Experts of a small language model.
Size: 10 layers, width 320.
Experts: 128 experts in each of 9 layers, 48 SwiGLU neurons an expert, 4 picks a token, a shared expert of 256 neurons.
Training: a variant of Adam for the experts, 285M tokens, 4346 steps.
Below are experts of layer 7 (counted from 0) of a mixture-of-experts language model. Rows are named router (the router's row for the expert), gate (a neuron's input weights, with its number), up (a neuron's input weights, with its number) and show model dimensions 0-159. Each number is 500 + 25 x the weight over its row's rms, rounded and kept within 0 to 999. Numbers have three digits each.
After each expert's rows: "gets" lists some tokens that make up at least twice as much of what it gets as of all text; "mostly gets" lists some tokens that are sent to it at least half of the time. This comes from a sample of Wikipedia text that the model never trained on. Tokens count by the router's weight.

# expert 120
router:395554455508538511452506484412467515481494526529472526535536536554495511512494510530486493522500507466535509448488464511508534511512465511509546514475514530482512512539469508511494502531513531465511527542496508523507476466511524472511506467512517507476471512518531492500533494474484500500504470504490545542517507500545482526505484524531480498502523493478518439519453498482511484464494523517505461558476494500501506529507535496516544465447515556523509528486464463506464502528493477
gate0:425518450496492500488494496459480525462482509509483504471557506464519476495488535466482495504485507472503500506488503529519518513526516483516499488542502521496508526487514481484522495508486494462506507527506475541527470491486487503480483501585512507549451518516524480495495473486495523522473529514505510520545499521480432529529493503490485506490501474526461494495471476484506526559527523512482496506483488483507481513484499495525494524467491524486464503481450504469505518507460493
up0:455491496511507504511497521509521511504533467497496486529545489457535507488469537512475533465460508519445519509466459525511489501518491492497552509496494515544503481500518450538476509522471453501509475508481481509521476487506503501521515515562452527513497487472528519513436441487475504557536508470487515500499444490511501472502494508452512491476528506484485427508479485462512494552525534507496471497535514513498474513491534464486445530523460519531485489541483524519564508522460515
gate1:508525467477519473463496470493510471527514499475460533485517529490533537523527506493489469512541517505492512507479513505484547490475540516530478474465479500530471479487487568483508479513486507468496499531480512469497439459552481508516466516529473513494462481519516448509504518541507471539518469524485481481512506534514487498513546492545489503501506485489484509521521535457533514474503471526524455488472474520544488457515467450487493464498482513499501545554474539481508501492519509
up1:499489515466507520459480504482476505484517491517448525524506470498507484500460506500459460505486442451532468449485462531490520515495524538485504527468560502480491501469463510508511505540528472490512503534491478486465466496499510562484531508509495500451532505489498481544503449511493470553452525553466514520462479547530481486510508532513499484483564475520461475527475485482508534478497523533517476524542529483494479481503501476526525478514452516453495519499497462517503514555514506
gets: "|", " |", ":", "-", "---|---|---|---|", ";"
mostly gets: "|", " Apr", " Feb", " Jan", "|---|", " referred"

# expert 8
router:433506505511495559446491473534497499506532471524488562522529507475513460517462493502511456548527543477459514510505490474483526492492513504519526465472533469560507524521501476481544499492505531496515543510507518483484484497484472533494524516520511507505500497488517516454496481472522481511522478502504500521530518519510482454491475499483564489506468543517515522535468490493510509493521507533527505508489522520506530494529527507497505453543508487526482474514528484512479516494447522
gate0:527527488467495474497490506510481478508506523567471525538478520493486504508522528478474538522486517501489495506505521526501511498531511477477506486492536484537489469501457466538470552494510500539522478500506498534470461482499490493537450499499516487511493554481478491528501460504468477467501495520504514475480499529454479483510509497474479483520556497527494505499485513465514524518503483527491511484512498472542480505500556495487495499509500540513480478480465469551479469500501472
up0:491493494499520499472513454517512513515482518476530518498502473557520545477500458529488468471496493505465568525477468508517518511458509558510489490505458514521456534522514485499518523507500433493467453453493491480523537514542502498508497509512463506524495489505507514488532556554555459513479492518487484518518536509463540476459515457472529510503485517516503496491508459508502467512471542484505471517526483507473510500513508492524509513507505509524490527536487514492504501485499472
gate1:510542510477476486550484530478542495539509497477523537506500492474486463513497508503496508474517499493581459493552500450493501457517502503493524471504533497489519500494505486505493493493499482473525493502483494475509498473496537519464513441488521478514533488500492529521526466483492521539494492495505501528487476507519490504502486485493509488511505466522476472508530517531551490482439502474496513491526516491494467514498524471530479495459484531455468508486436538488438492537487524
up1:522475487521548464534507511510500455520485504518478474528498529511481534460530552515479525475490464537517516478524491507509493532498500458504559548537483469464513496482462540508497522522533510533518461526512481520432476487444489513494494458467548549463463501448510497520512459497490517484520471518496517533488493516509518481500541508488440505463496504489464519516529469491464520507469532506477456515473515536481501509498514528515510501495520520503499502495498524503467503488524472
gets: " the", " his", " The", " first", "The", " He"
mostly gets: " previous", " recent", " first", "Follow", "After", "Early"

# expert 30
router:426474356533512528490430513489520476479494508509477497507578548489458501480505513457457513480490510504482473508451513513520508472489493507490463505475481487494504534499506487499484531546492503498549523543480471514513478508486498491525509510547520547502544472488490484504524487504510504477465447488475482520545475506494480498483519508529556528489513491479467474506491498547534546500521479474488496519499512513470538496492498491519484529509526534504466504510466477501488487532479464
gate0:440517427499526460531497490525518453501547489502515523523507542532503468484489462505488490504541509506529490511464475483535535495525495488466507513459543494479509486484501524506509505521507479482504475508510490471521481523462504560489484526497476534489532566521529524525501497486504519492472452534531460459536491539523490478494491451571540490482462485476513493510493474532471500493542505493529487457491507486507519472472478536496478539484499488525513452466485507529482526498456491
up0:441506454520508505501503483504523456512529474488509488509506527534519501473498472469487504501527485488541480520455484470526549504537519512497491494475527515489474480506519504471541506505513469487488497501540512490542511522486508537486463521496487524507525533514517555509516505505515537473503450569525482484548510530541503471509509461547546499481485498469512499506514457522480494511561487500498504477474498488495526472487505518496473523456484466540503475443504499507472508521440525
gate1:433509477509473467512482508486502486518524510493463497484532509452509485479441506485507497511507528462526472516484490484513487503518569444515536490524472467502480457501504489516490500503471525499542503512513485490485501496515443500520523507557522505554521502511473496465545537521551491512458509493468501493470491503514488506493515466455513501520505502530493488510501470483571523499512520493466526496552477472565501517484475468534502468548495456547480499504481493477520497548491468
up1:493473500517448492464477479439509513532507514513483474491511447509545512504437498507524480497472491503481474495471507475505504489489505477520554489479499463519492514464507529525506511491467507483503475487447487469496498503514511509467493502503496479485546472461442509452517532501523478495477502514519516518466521489504499517512514508475508502498512506561489489473519485451547475513504446528427527514539480482500503495488472518488494453535573515500493493480459527494560510502501497
gets: " |", ";", ")", "---|---|---|---|", "|---|---|---|", "|---|---|"
mostly gets: "---|---|---|---|", " |", "|---|---|---|"

# expert 95
router:428506476534448519459489458472517519528485512524501479530487516464470470496473518478473481514513530515502534499508480500541518463500512570533483491487523483479501493542471490495472517521504521538497516491464500512504522458504479471498480517491494491517477470464508490490477519487487501461481466525488525525479504464486483490496533453565506528528517488482513496483505511498518507470512443512479517516466506566528499479464512535526484511500505539529499490497494504490509445511478508
gate0:528532469494519488456483492506502479487477528505490462470451490490520510520498520509536490458487551508533481523548521511528492536436553508497505465510524430471551505499485509497470507503469552505454497481507496493516488467518524495513492475474492492482526526484517452527480519510506555508498524500467466493512542529483478485450532514546452519512534510462516499444523490489537503469498485525470514472489478532504485505518487455497503495509561475489430526508489473512521478515492531
up0:516453529512479498494465492495467477493487512495491490514508459487496504488513524488538535499479527493495488515486497470473474463500506487534508501479459489464470509496472533506515487544535481523527504493503473530472496515527465534504460524515492533525482468512525468490541497510526472511485524517506529492461541488535504451462452497489495508461451555497468534500493499492490491555475508513521495464535500510487469499528464524490505498514487462519483509538497509530496513475517474
gate1:473533444549491512470453499456492489473508482509487509514541454461457540499491501489532483470497557484472501480474502500506523469488456523559468493467522513524476501480550547505469504542492522485549514536501489514526503501538514494477520508493516447511468510483501482523521546526481500503488453479493525512497525496497487486508506489478515529520491480511507510478527525539534538492488486539526487441486488513443463466518477533474507473486508523513465482507498480501537486518459504
up1:467486523536520517497539545479500511501521456514533499506519443521472487461515513514466516471484521489474489485486467475453465499565495532523476479502555487498465496505488460515463512498527484501541498471487488550513449515469507494475526476485514515586484454492483522479494515470522516492504487484465562524490499522482504520486512453491430521537503463496520508475519487530494537505503492512469531487509476529462475496460516530501493455537514552536525507475504485504516489531504522
gets: " of", ":", ",", " in", " the", " South"
mostly gets: " North", " Subord", " East", " ethnic", "eastern", " •"

# expert 17
router:423476398509496594372397428424506567494518490481472515518499514486465518528509517490485507526478523496519482499490483507527508483514492505523509505494529475485490516516477509493514512510498475475495518503487489506467482501461473532490518516498527515518505489493508479506532517487500514484500463510492500520503500513502536506479525463527508529475471511519500484501489510528496528488508481480481482539497468511518498507484494511465502494505529543491484505468494506497468479488477486
gate0:484508477498482525458483536493474503500527504519517524515506495463495472508498501539493482493436555501537526529534537476523459497501478509536563511501493473496475528497448475519509478502506499487547501534496514543465486454463488488499514515508511503476474525493477476534522496487500534443498482530521506513486518499499496504485508499518454467505459469509515486471500466490502499490505535495513509498553510477465501501412510476485477529495525496511475505488483521489481505510489480
up0:481532511520489526514501474504489466503506454491483496467520512478478524494505472516479498488444518504485460481572465501474540488498508479507524473467530426505495472524535447511497475519525459478501501540539550561470479479533468524560507495502476450488499488473532532475489497468502493496470485504481506491506462490493510506476538528467482500576483477496481487487487511493437449497527506526502494504509515530510533528498482490542478503510493523506469556496493500519483467461506510
gate1:458485474535480546489481484485471500505493512554527502489480499502475488459496513459532499516462517443480532516509520511503504518524480518479573507476516506517510535506487510496509498497491510519509509501480504529521465491510484506523514510508511534507487499521484516499530466516480481487476484513495498548490493523539511495479459501557504507472500486544500501458481491552491542494466490491503464513447579485449524475502498510503505512525515519488541584526469497516493519531525553
up1:503469490535493500488486506462487519484467517480500459496535506479542512470496485516544502508542464522499478512485535509519489455482469520512491497483474474489488529504529503501505512497469521496550539494536473496512439453509504491525476541437493512508525489557488461474511497514487506470479477500507549494515473491513465519506471526513545482544548525497491480457459449537447512519456486520473474487517494518523512560513455498513523515503523475532485475476505478493525499491481508
gets: " |", "|", ";", "==", ")", " July"
mostly gets: "ς", "อ", "の", "Gls", "ц", " YouTube"

# expert 110
router:469499419512511551457451457437499491501548516530519518547541481536480548543497503513490480503486538493454517540476518490498529455520472498517494546495503440483464512451500469542531527520491429496492505521486498527525516477512511513481493514481508476535478506469542479511523510506529510511495467513467533503532546495532548494463519453469509465500470502503508483465452488501495478507513498475491487480498468496483518481496547504516448528505505489478491513515451530506508508515469524
gate0:414526471508525503504494498461505484526494518544470445568533523496481503523488501481463529451494532542505481602508492476534481470510506490503517499529432475511460550527542461529549506500473459533506529488551503540514529504499508480516521510557459502507524550511513504472505503515460527490549511511530496482510532479511533483472523541497483527489524455477528509476511473533511506504512506480514511504474515535506506485498512531467503504492505518538541491501475453510516470498499531
up0:427493501492469527482497508470522534492509459528474467513482488510503507491482476503500506480459491544509509537503484532500486542541484491487529484528489500522500502488544489548533488483510460489511522508487504506529503484485490540495528490514475437495481558527484494455528506540504531477516470496481505503538562512555508481483531482495512484461455507514530504505484508546504539465523486504512524498484474524517516527497504538462486508511470503530554490489529498509480467471502570
gate1:498491472472521494468518524453492468482530482537508505495501503490472526512500504486500514451475504488473508498506529506540533540535491525528455483507491475465515512484523458499501501508521498462526541504493492508473519525539481498516468570515532517503465492473519462529494492481503447515527482497481468495548513583469492491529468484532503488506501503513507550459437516477491482501441501472489481525561435522505484483491493478527500480488509520527503524493479556493523497521474482
up1:507492505451505501546523494496477491527498517488459507598471521483526459495517521512484513499472492516513501507508486471511516494462512499490497512497493474490454505474489512515528502527550520477512501527493500507501510488505506536501477474516468503494507489497498504526544526513475502520460497462502492466481516531484534521475515523533476482503532559518463495508468453470538534485512477525468510470551491488510477504493509484482495541436535512489499471557491488510463507472510497
gets: "-", " |", "|", " \"", " The", ";"
mostly gets: " album", " entitled", " opera", " drama", " film", "featuring"

# expert 65
router:360473433525493532475483480453492504482484476487534494514537513498469506499508511492484526524457527535477496500502500523530513503492487496501478525511488491521531503503491510492536490453513495451503491507461477553485469459491502499466475466515515486516489537483497463493503482485499474495475428491519532509494507484516550478528522521503466495458490524510519501499526483513479493540478476481459461506523501531477496488495498492521499505518509478546513512492476506504439480499496533
gate0:471502532468517537526535522489499498538519508505485484520478481447496471514459487497480461461490482504492528496483496523571556463475481492500542486499487464477470510491445519502495507484483517462513506517482471539468464504505513546533512494513518504501500490509513446522506501522527509488515470470509484510501517475538505486496534520499440468487443520512489500473499491487505513512472478501518523499491478476461509474488557476497501501514520520552453450512503478558510536525497480
up0:537509512483524485512470516491532486520532487483527535503459510503526508469442484503566452486572494512499504523502464509508510500490472489470515551482505477546518471490494520471463510490510494519533504503507502486513511518482518529479503524532510498470521501473478513494508506489505478481536477457517470480480548502514485476463465537496507521490462474508541489533490511471479476512489496498517500468502510486493450474501487519474474483503528491482499441542501522476500545485522517
gate1:504509517512483532497482482474467515510542489533431488505479488453516465481541498517495498528523443513519522519440473481495504505563524498493542492489523502513543537477507475521496499507540547539464516488526500507456521500535486537505526523496512507513492507477517493517510578485544547479484517528490565522494481502497516516454502456528494474499499498483535512509464456521486480501512493538499528493504549482511493503481508515530485481520478515469503498495546492500497480493494471
up1:547463517490527495538500527506527514569474530513518500476498496513474516439524513501531478492474532449508508504524509495473501488471512520482456477484506548485477489530525535517534472499488514499502495528491544495554531512487479519530497502487481488505505508497489513452499452524442483537514508477456443476540497486500493532472448500517519480501518530503519541509510544503487557499500510523488533513471511530481521457505483462475525524487499499488501498496472456492522507485505527
gets: "0", "5", "6", "4", "3", "7"
mostly gets: " GF", "aged", " twenty", " hundred"

# expert 32
router:427480463541491557439472465446493558494510506476521519543501535474514501527510492499492503502460493502482533516525506512540459490500481434508486484470511463528518520515492485471517488529456485506487514458443460529521492491479516502481500528536546506499507503482522462490539496476507513505492448487498484526501516479512509488494516492490478522513523500529548502508510500516515503504538488511503468520540438523494480526515503513527518513536491504465481494469483507509482480518476491
gate0:477492479536497522517470512513539487452486508488515479502493503480515464521530507484479511491507518463496482533485491493494481489499510498549535491475509513499490562512522510423505473541468497500493482527492478511497517487499539487468485475485504499481495465484503470441487492493569494508496509522544517476482514519551503486479491504519566559518482536510490487528525470506496448489507530525506496511475495533524516470506473486501525512503557504475498463519494469495462548512438510
up0:499500477519510521459487504508458516454469536500494475479476500489516519527531554490488540486476496519488474469486495483510511541509512498511488514474485537464493499495466543460488553463494494463506496514499516486508512493473503530467450467466491487487489524463489486484468474475469483524520514515510544536494488516486525472489521484461449545498485470481486481543535535466475512515483482557508584494501568459516522509486482511500502479481482471520502475507506549509480504497467465
gate1:479513468454516502504493529489454489503527520549480458503529490501513485513523492507499505497472508523493480482510503487506510535502460517527499490522514490478533509474474504462504528507566495502496477493486538498429477517462498481468487496479489513532499545496520455503468479507568517478498517502516486515475547520513536450487498497472468569513490540506508491479463502518459492485465502453486554513510493499500466491460489558528458519486502512478520498527484502502497468520496500
up1:502497482534537534467487465511536513497435542511487518531500495514485490451493520486476482471510494432512459502504489521463488447479520498501445471477519524487513514516499460528500497517487543491509498544571513492520530509507519485527490498497521488514523499477466471463501534504471525483492494451531498460508538509522468487485477466534479531519490490483512555541518509477493458503504470540516505534494505497503582498488521500497493518519567528482514502510494512508519543460502499
gets: "2", "0", "5", "7", "6", "8"
mostly gets: " President", " General", " president", " Chief", " Governor", " editor"

# expert 40
router:426484419491494574436481475468492551515509526501498570473476510466483507516509508482481511489472526505472489518468503496478503460512489498510472510532536463516485516514488518474495521510513457508496546525470512519519500479474489523483502547518489490563505466507522499519491506471545520539482495526504543509509510495536525481516543504564479533479455491484530507518511523486488525478553509495489485547517480496516524491502506492500526541462504515532470505457485500544490495503452487
gate0:462473478480484515526446466482505509502452492492482523520541448441517492454534513515474489514435540522593462502526478503523490427515498501472550462469505533494490488524523470513486505512516507501503500467506468452500529460493547525560493503458488531517512492519437496494530456485502503478505479489493513514549502484519499529512524489521457510509518506484534449483501498546524529477508481489502476507463481488495456484517504515532470466497470509541529536494486535512493460498485467
up0:513482505481504484498534495514512484516469525535499522478519530520527522460556518516503480507470449553531479475514496538511498506483502516494496510507411502483478479438505470511516483495526481539491464548534522532485534485487527452507506489497522479551522508497557545527466485476493480491452500512480491527501511493529459503491475506499491516470556471503502560454513472503507497503486486474491495460472521474483522505506510523485443496509516476526477535493467504454493488510522488
gate1:437473463521514541483506539509439432515520549543511539502486529504509520494502513497518498517471506479511495524491500514509499494510513469515499533528513488506524492535450510478488502501571483469492508499469511532499478520488569501510502486497460494510517504477505487502460475499521499516493498486516518519441518517510532462459509508520490494507465513503520491512531504489462472467506519517494479544490443511480495522486512489503530516490502533523508525451513479547504486489489447
up1:476546497477526481572498451510502523463523472529474530508523508505473510457533478478475514515540491486484519457503478509492485516514499530537476484503443533511544488517564485477491500508450483483506487481513503520497529509502493508503489498511506542474466495517523493512496516499497554506498510536495479475506510472474454538479477494511515528464491491514524508500454457496504557508524487480491508512504523513461481493479466525514518492525525453465488473513530478530491513482488501
gets: " had", " has", "'", " have", " also", "ly"
mostly gets: " has", " had", " have", " could", " would", " having"

# expert 89
router:465503455476470547456439506461468545503484508461518523501509507503501495471498510476478460489498496476494513480505481511553500469529477493517500523525507491504499506496480521496477505527487481485516505479518470522501526472484500470480534533482474504545502529508519451467500503514478523497526471518497529539531473483512507526515486490509486517473535534499488512489521490507548495498488469496484468530506457502490511498494510451467511490494530499519503494496490477465521482516456488
gate0:500464488489495475488517504494454476459510458541441520490482475508517488520492475506495470515486531545515511486527503517499509506483474557494468538486515513493466495498499543516483517488523526473512505505517528487477456516484460475495510495464497484491476515515498519482532524509485504501486515512525482527495500436452526574497466518481552505481497496521466516526471519492469525523447475474504564469508488490495509467511493504483527487505485512524496541470526534528495518512516439
up0:523479557488459517504525508481486464486497504494533556502483506496507495457510548501483492510485466475518533486546483501516503491477464505510493445485507539491554517519495479488502488501466477477488513470486485514446530491528550495530481498515546535518495513490497511483483463562528470517490487515483496519486537509504494550525487509487452507532464492517510471500464479524531473497510509504470510549486441501433495501495473515515474513486528513514477528535489496550527466506503480
gate1:484517455457496506485488531486478526531541519533514479495492487511503512475507540409521471522485515484555534535458532465562468480493504494499511475472507490507488527491511486498504499541503519461538490547533493483521477495499477527456505538502522509502510454500505516514503499515504546460500526539493522487521498465472553495474474497536469543539485434508544486545494505520469532504491519505485500499483455515509524471482538516445527498491476472500494467517519520512497527497444445
up1:503510476512490495458509507497494488483509476517505476463530492464482487508432485485517443460468543503501499512494538513518520505470442483512492528528491482496505494480493448521475487463466508492527515529497459502502517492475476521500479519496511511472473450430517496510503517510502503468511495493506495511488491489483493506485474513530508499523539443510503493477481541509503490518493503455531498500471523514517485494499509521504462496539482471463539536516542485463526540453491477
gets: "ing", "ation", "ting", "ling", "ding", "re"
mostly gets: " working", " Hong", "ding", " living", "ling", " fighting"

# expert 22
router:483518438498498535454512522496479538523539449488493470514495487473491513538514492486528518504502486474507553478485491505540519474504523524520541493501556482519541503508483465451502481488498503522489485505511491483510528492507486501537533536520532533510505507553504486478504499485490530504481481500491500515544488507488543528471505471526461524471475497552545508509452479520496532447471506548471486538510494557525510461466477505489490536469505511492472473495467508471494466502505503
gate0:515507524472491477537501495426527518483492504495514463494525539513503490466477507498520501471506490490471494523491493526503463482465471516518494481491473521509480439509497519479532488502488502522473522508507500540557453509496487533479524538517543486505511485498489506527452494492502506488510444522481525503522456492530486519494537485495460517478506505516465473518474487551525539453514539501479542452489454493448515513491512467489490493489466507571462520476477514488487487493511523
up0:501509511509517488507513502500506508547500485493466519520543492536451509491510510501500525492473504478450530516488523490490476539544472505512511503522496490470496508437506507475537476507498522495538488526479525516531512476489440519447500496498482464542519525522483483469480515534511525526473491505522507430485474497469466531499495525473468495483453490506512504543478527537478534519466504457502509487506542503475549518512529478464561482490487505541499516532501534510489530468493491
gate1:490486471503488522496473505526482530508565513476503525497448527487533488490549548442510499530527493440462551538488473465484504489493525513456531466489557494500467483478496527496514529516492506481510490524497489483521503476517459533518459508482508515543536474511456463534535489523507485522513484479491501483479518526520480519481496501493511511499493496502513505479506508488497498584543499477470487510534500493497511495507537503490522531569491502502541483516452538522527531524510484
up1:489483538471486507469502496490442474492464511552505433477531527524464477521486484467517523492487514534516489502554530527496507525467522481501510549470499530455527505508473478504506478482520515517511512471506528518483471536478470522488500463523472503440476489491544509516487481492493478513508497557508495537504517500476480520501506527477532529538492510468463491518490512507493523529502474491536460483506469493510486559493474487513461485469466508514496533479551503541503490547490472
gets: "s", "ing", "ation", "ion", "ism", "ity"
mostly gets: " education", " development", " research", " health", " construction", " services"

# expert 28
router:440499442463474523456446495463533529458475474477474523478503510502523519531514488515483455501440531463483515529484471506453514465505522516522459531486512454501462467493469513478511526481518502461468495505480464474452469490483494550456485513509500522527548508492507470530490510482499532452496471513519493529497514492474519512485474484499498540510511512543502430513475516520481537469513483472497496523469464526537485514469476511479501516526504527495460485508481521504499497499480502
gate0:495466491490480507489494504477486474515528537476505485472472446553522485480519490450507486532490475484494480516493451489512521508448431505486476510512537491446488476525484541483500512488570526499481515504529495500461465474469491518532454482457523464492549508479520457480496456506459543485502492513529509476497521521538485512521497504518493487515518477509504500495505520480509534495467476504515490518508465462491533486496429536490469480515485516517483485550487503500504514511527490
up0:492480480550506499473511473474495482497532522472491510526515509521495499528497483463496548479521485480478455492481527519510520473475500539486463501487507513534478495476486524512440528499468529500471500517513495525448475507516493538481467506460523454497525473540488498520474520491507506502493508488552535531485509508504511485498499508524522491490498497488479487496544498523531505458514493456563462526507470480471504538481503500456466495541496518488514490509497496497494520516479519
gate1:465485496477532537504480476487488493503551526517511552490496481548520469482531490541486519539444470493501511500462460503494514466535494540465507452513493421500480518534495508507502524493504520508496543466513491476497495523503524533467481524535507529504500494517511518510513494495505538496461506479477532502504497464527458519481509493454509450503478511517502518547500476523475523505469501467515501516482513503480483524517555483509469493527475497473478472505498509507480543479468520
up1:498492501519511471475504497547525519493460470479501502549473484458471497493507457485470504492529544535511466486477491512509490532462529499496497525522493498521478515473511541526505502522509489458492483494540501473527498485431513493550461512505495480480433515498461490494503537495499486487530480502480457538531484474505542509486526498491490476527520567448515502467536517467463471496531495498499453501515474496539517505522485470511472511509520486491515495471493453496509466517523525
gets: "2", "1", "la", "ed", "it", " based"
mostly gets: " based", "la", " According", "rthropoda", " focused", "According"

# expert 29
router:458506459493489525484461486472539545521504486470494551531504472507469499506469530457519463553531506484497456513507520512536498489541502475520488486560471503477466511509507480513520487487476478468480528573460501519532550500432511466486486503514545510517513492514504470483511469523498507520480462516499486502514486497500498502512490493516537511465505521527513523511540533483492489452541517506486503532491548486505482498485476511450484497525513530481505493492478540548498489506490524
gate0:456492500523532523526498504491504530506513544559524553508497454484486498541499484492511479496504506465522518482505519502488511553530511471501483540474526474516490489514525497454497462514508518516506499520502477534519479477490519486528490508486515517521508505513518492494513520507490502472475473498499476503492494476534517532521511455486509550561443499531508492527509493521480460547520539484536511457507495461503498451487498493508475516501480521490491492515515457498443536497486511
up0:515456517493491511488524481489486506459495517503476483497525496522556527459521533526532510539490482531487515507492498511479527519518478469473499457529500474471482513473500506514499484505504486510533490488536516493504483460508446498494586521492524475483489506498563502455502470531524529552455511527521532516498503481522489516519483505499490495449488517504493523524443498526489494476497465453495529499524481495489538474516529543540444502523510505491493527459493514496504485471490488
gate1:499497521497533505494514501487507456534544488530551487500543520545489512514557550491525476468515482524530513463525487556508486506532515496494494509504475477516466539506503503495550507511502463473492516497525493465494508478495496490506529499507495513477515469514486463514499564508517473456465476529500502495509509483480490533543556470517478508533470479510485501494474479500457546499516517487491453499515452552495554534474486506487496485449507532489497472494486492463519479514476504
up1:498498460494515511478440506510447536511518500514472511522429512473466533530457501479491517542525520519518485509480506508524492480490496475535522507492509476489541527475473512486495500489513462496509519490495540510475441500491464501543527521434479503458510539479492525499507520501485489504500508466500510498496514493471497467527468483466502481470455539494468518510502493535497521475498509505508490535463495484490469497495482471532477488462514502546460493532503505520523525497501490
gets: "2", "0", "1", "9", "8", "at"
mostly gets: "at", " Pat", "lat", "mat"

# expert 19
router:399507469520514595484488464489512560515517448527509494531507484483533499491518513514450500520470496482509525504493512501499496483522519490505531494513544419522473531486526476487529527511509486497509526482492490505528507493468497549522518477540505534538487467481517498519502530473501533474495432462498532509467499469522515457522515492527493498498507499469522459510455482521469523487495481516498520498530496497520519505516475471466468494527479527558483484466499473523462465527469473
gate0:457502449510542522504501495549521521527460507544516467553494450497491504498454503508480437487513465468459515486519512480476469511492481502484475505493485488431487490546549482495557518494529508534494497497504500501493499521488510500532508481536539530533508508509517526478500514501501492514476519476553490526498499532509499515506547520521542531481519513506476493511466494486490488518470500508474526533475509508515476467434491505524492519507515508515522499519530481530507527522502536
up0:524501527522515506486479508462508524490520484460498511465510502489470475526535514498497549507522535515498501510537484495497511495514519517537487499521470504500487516505462544533471519527475544481508503525519465472541521514529508475400491509515493512519514461498480494535521514528467523487570522519491528492504519474507482494517498488491490520539492504472483506522572490523507461486492497509521475496496501501471529472550500529481521461487505521466448498487451507506488486521485507
gate1:471498500517488539466507522422536527501508498488484513517490458493438454516483483497506478475455518479500570550514509509518504551501490546507533481517518499500495520485501472465501511503516454521528516462495484464508544519507475549458479495559500492492511523492469482509498487505518519515484471456498501517534495516458531522497473459494516492465520512490502490515472467520453553504519528540483505489496523468522513514530525526514485484527504493533518503518561494532489485524492501
up1:544494515485490467540518486498495477487448503500504502506501521507510497502498496493520479515518503528480462502464502472514495486485465551508487489528484535528515491511455517492477531490464524497505518499528456502498506516532545489520491515502516474437527515479459536522526458533496500511468523504503494530497503529485523505475526556508522479525484503487472490450474480500550518515472482458495468500473560459509496474502522519485541512473484513514472484511487497496491506508541504
gets: " |", "-", "|", ":", ",", ";"
mostly gets: " GBR", " Brian", "featuring", " RSA", " Chris", " ARG"

# expert 88
router:449454428521511578469472542445496524489519519486496493529502509515508539513498471495504519490466546520478503488475520490537490501496477469507472488535522482453513483520517475483465528510539488520486522497468483476500434541465498471481491521508525505498532457538511497523464488524516555525516504518500532516505508507509499551499503506532537536496430514503521444473467494509498488495513541464475487522469485503508498497514458547497480474476547494479485486500518492516501472508531507
gate0:486485466514494502467475500482551519503531508483478485506567540524472559442511473475510475495487501508493455484479464503554496500488519479454484521526528549491498515536508493520482512458516511474480478511481508503515511512504485501471506516466508521491485477532503478506512517453495478512474481553489509522574485479523503529496521527505530517507493497480511469510519500530513571543575491480505450518498453495491502504503522514500492463436508513486471505466500508495487529484469507
up0:492475481499486548480489484550492528524513502488520462567484509484477474507471465498517496511508479519462506501492482504507519469498508515482518491509532532466493518536487506560476505514544559532468514471443533499491508496539464502484462462495510492496479486482510523511490517443480513497482450508459522551503506486532500524497457542537526520474466494491500474486497493485494514505553495493521464472514494472506508531495526511513473518476495526494500535458522503505500484481447487
gate1:449505496470514507486511510458500560479498500486462489479506523529559498503534504511487479514492497488477505542509535493563468503496465461486451506501513501494474512503497513551521501499479491502479490510524514485465470509469511534485469515557457471497472482520504475450501477492511540507501503521500538504477497516560497515488542496503502519520444489523503513503493508542498450487485510526497507519495492520447480491490512531512507476545496520518481508486523505535486496484508537
up1:543509496514483507532486465554516461498490540511526531543483484468461494488495496519525472520512501510512541506491452475476528501524538545493509501529515495510514462512466497441507492485517471505481501462514496521515564490515453512503549506515509495495535523469478520500521553491489515504501494488513498481523532494512511475485461524492467486519515506498507491479511525452472532486479483511500503485506550494503515490487539467476464541501474478466550448479473510479498495527505455
gets: " |", "===", "|", " ===", "==", ";"
mostly gets: " ===", " tax", " car", " Full", " addition", " pre"